{"num_hidden_layers": 12, "hidden_size": 224, "hidden_act": "clamped_swiglu", "num_attention_heads": 4, "norm_eps": 1e-05, "init_std_qkv": 0.0212, "lr_mult_o": 0.707, "decay_fraction": 0.817, "final_lr_fraction": 0.02}
Below are experts of layer 7 (counted from 0) of a mixture-of-experts language model. Rows are named gate (a neuron's input weights, with its number), up (a neuron's input weights, with its number) and show model dimensions 0-223. Each number is 128 + 24 x the weight over its row's rms, rounded and kept within 0 to 255. Numbers have three digits each.
Before each expert's rows: "comes after" lists some tokens at least twice as common just before its tokens as in all text. This comes from a sample of Wikipedia text that the model never trained on. Tokens count by the router's weight.

# expert 14
comes after: " of", " in", " at", " for", " to", " |\n"
gate2:112119131104142110112112128115076126136118124126111160107125149114127102146107142097159138097182211123111112154162115175174106107106101105122145113125083116132130103116151113115142162137115137147118085109153161105107153127137133114153158088125139122137122137144111115103154178178121121101103167124118112092088100147107115147148183128111069154160143103142185123116145089128132104119148135156110126190135112152128108127144163123150119118134143113106149124117131146141159100097087097130208126110134134136097102149129134138132118111137133158113133191148145146086168115105100134135144110126133142098118106126147091146139121104110153097123152163125113124169131147141129100154098
up2:109140148153105116099148129162148083172122125127103152143116153148125104115143130088161096165138130123148122137137146122178154130115143105150130143128129141152126128114137100157127118139102087193129162141154141133110152165126142125174168127118095114146125139111127128115145130207138128121123153112121125137099123112125104111113179110134135111149133140108166068138131163153133084117143145127122096137102126127134099135144096112171124116112144125139161072134138141158168152126133096111119161107122174166134031130086131140122102119129143105092108146125135111163140128152139174156100157116115105146098160141175136170141116123167125112102101161154120141088109123115123106177110

# expert 7
comes after: " ", " |", "1", "2", "0", "3"
gate8:123133131149125149136156126115138130161123113122144111104109094133076127135132143159108123155143079139107172092115119151130136103129154090145128145134115129170127129142126129144120137154155123084154141137172120091090142143121079098184114113157146181050136143161129158115116085120152111125111124130136170131151121137121136137132118095114140114111092122134134081129154159129119127131118101120095112160124117143112131124133145105097164196102079119131157148157114113132107155126140147139137167121155108196142153133135135128125140139103115081118186133140170138107093134115113105110164147126132159146113101165129091163104181138116137104174161157069149117128098114133130104165137
up8:096100112140143159118147127170157126153137115126171111088105119144082125143147128145123131175146107152136175116085109128165132073142128092109117110134146131164139133109136135118126131133131137073136090123144150135084114157071081097177106133139110166095125118156147131133128102165143120170145152133171196111155090122147146087154125072126148118129128149112159082155136096136142111139120108114122123145155127135123154151145142125048135162126124139138165161121104112128098137135130124121124149121152107169142144121119125097129132120089119140118177156108194176122101126121136113128141127114138126115092123141114109126148158141105124119166103161151173104112103144095131141121140

# expert 13
comes after: ",", ".", "s", ".\n\n", " that", "ed"
gate0:167166134093172167092130112084137121107106122142154169122126134165119147120140108099181146140139148105078121075080173135084110098123175175151147134126110141104156131129120133105138126063095148111123104129120173171112109132157142155136112126141113146117145121168130125127159119147102145088166123174151166132146121133107157139129177119109144181104094093118111111142084149147088120094142131125103138105158129126099103116105114111112116145109153151135125128109148119087141160146116153127133138119086155146153120062137110138093140110106127109131122133158140135139123157156104147122125133157140121114090107081138149131112102137140144138145152131123092155105102138119150177120096
up0:153132132083148144073162120126141149134111119187177136095164142124140128095128127111168119139111125136096095109119159104131120096137175140121160115125137121121167159160146142121172100082096168107130089136150190160113114085149154156161151146115142136143168128146138149150169106149138154117161130153161168136128110116094124133077190127134109142096105129142112131150084171153082113125111181114096117100126097140119095114115128101146124158096156137120138165125149129101130167136141148106131134125142125143161133092133121149105141110163140123121114117138118103150133147124138095121135120138126119111114123068157173113112094126170162157132127132128133135089123142142171164147112

# expert 5
comes after: " |", "-", " W", " S", " H", "|"
gate12:139084124112150081136117111158103110109107124078152087113140155077124090140133104156164124119120083101139127153134088123125168106143094146134087122146096125123130122125086077117151166093144143116170116137091094151139136161163109137153118129097162140134128163120112134125150090133152165138089093161154132137099147132131130124124128099134118121185145119171155111146148129123135125181159142179111113085108158089133135133097112150191125134130108139136108128116130124139131119132149097129098094133167155141113142117186136145103145158098097123135127154110086108128144127141130135104151167134138142143128112120142108124110132132180094113130152139144053115108096090126123118110168
up12:124112124096143119142122136173103138121099084091152132154151162115134118138127093166152139130129089097130139154122078124127143096152096153132089163169127137114131138113076085152142136078106139099151104137121086119144160134149103166142092116090158150135132154135129107136118089134145170168100069174152123126102109100146115144140125083119121121167165157152130099150167127152117133131148162153139106133131148063132148119111117150185158148134110149104141130074150114118112118137136118125109121138158151124095159139171113141141148143100119133128125130080063089119122127148162126082148141122120152123140126145148107107106117139161123118132113152103112108106108073147132141127168

# expert 2
comes after: "9", "1", ",", "0", " is", " as"
gate8:110127179158162154113134172117112145173109104105131132142114120102146159093126155170104132177078102152116125120135149098172133088112128121185133133084138096126134151153088110149158115128130127090128124123096111131105101124134128173099127125123122122085137154113115131098136107081123114148119153127116159147100104122183159112109108136100102140088123172094144090141117124147131109128105101130102114136120131158160120126157112075118109145112128157117070122157129097093186077145123147136134139161140136157122152127149174138157144126111160083094129147127104168090135090096127159145144118088162117146124120123116137168106165115166144104111141127123154110130096137108145136128115
up8:100127165153176145114143173139093142143128084103137106101124103114151163092089157174119099167104136154110144111115153125162114086134163114157161106053113100115096151133113129151162134119129143118151151108080137124122135106121090179125119141132173128071133159118111133113139089104119108129130115123127154150154057129167137063104130144096105127131145164090136065113139127117111112140118116133146123129119113149140117122126082104130124147123153139115131136138119081078172123155121154142130135145076151155139153097125166138170138148130141144095135109129122142114111102104112126137131090079149134152134132139112133156125187123152102115123124133117152124122105137127159120124139

# expert 15
comes after: "\n", " |\n", "2", ")", ")\n", "%"
gate4:096113127092104141168134159124111136138109134078097156148193120093109155067088165105152178151156136135136104131092150147094072123143153154138135149124148131130120119155101109065163158152144139153133118125131106116128136131135142126110096148082123127119105149124136149150157097107143097166117117132150077149127172122127147077143129106116139113150155140108093136140113132117212145114145099090163125157125113100126134164165163094119127108133117115144114146092111095127101112110154119121138159102106136128063112082110145108127111093105110124095145131144109147149126133098120156140116136140148077105158140162098111127175115128116120117101138128151140129142145151132137132105123
up4:093108150125105179172139177120110137126117133117109142176177090096117116097067173136128161125156142137142144101074135128115087105153155139130089147124117112132119108151098076114180148137172143173127135169102101108120153127099134140166107131108098141126096121099156168157132104089159097144084111150146107128143133122157140101141097158130140148142156132127091109105140125141165139106116134094124107136125138101121137142193179072114135138144117078155131151140139115139122088115137094151146111133091144128087146104149132097140128097093119128116174139147108118158110136129140164130103107119116140132175130154103108156146134114132155102107098112130127149117135110155124123119146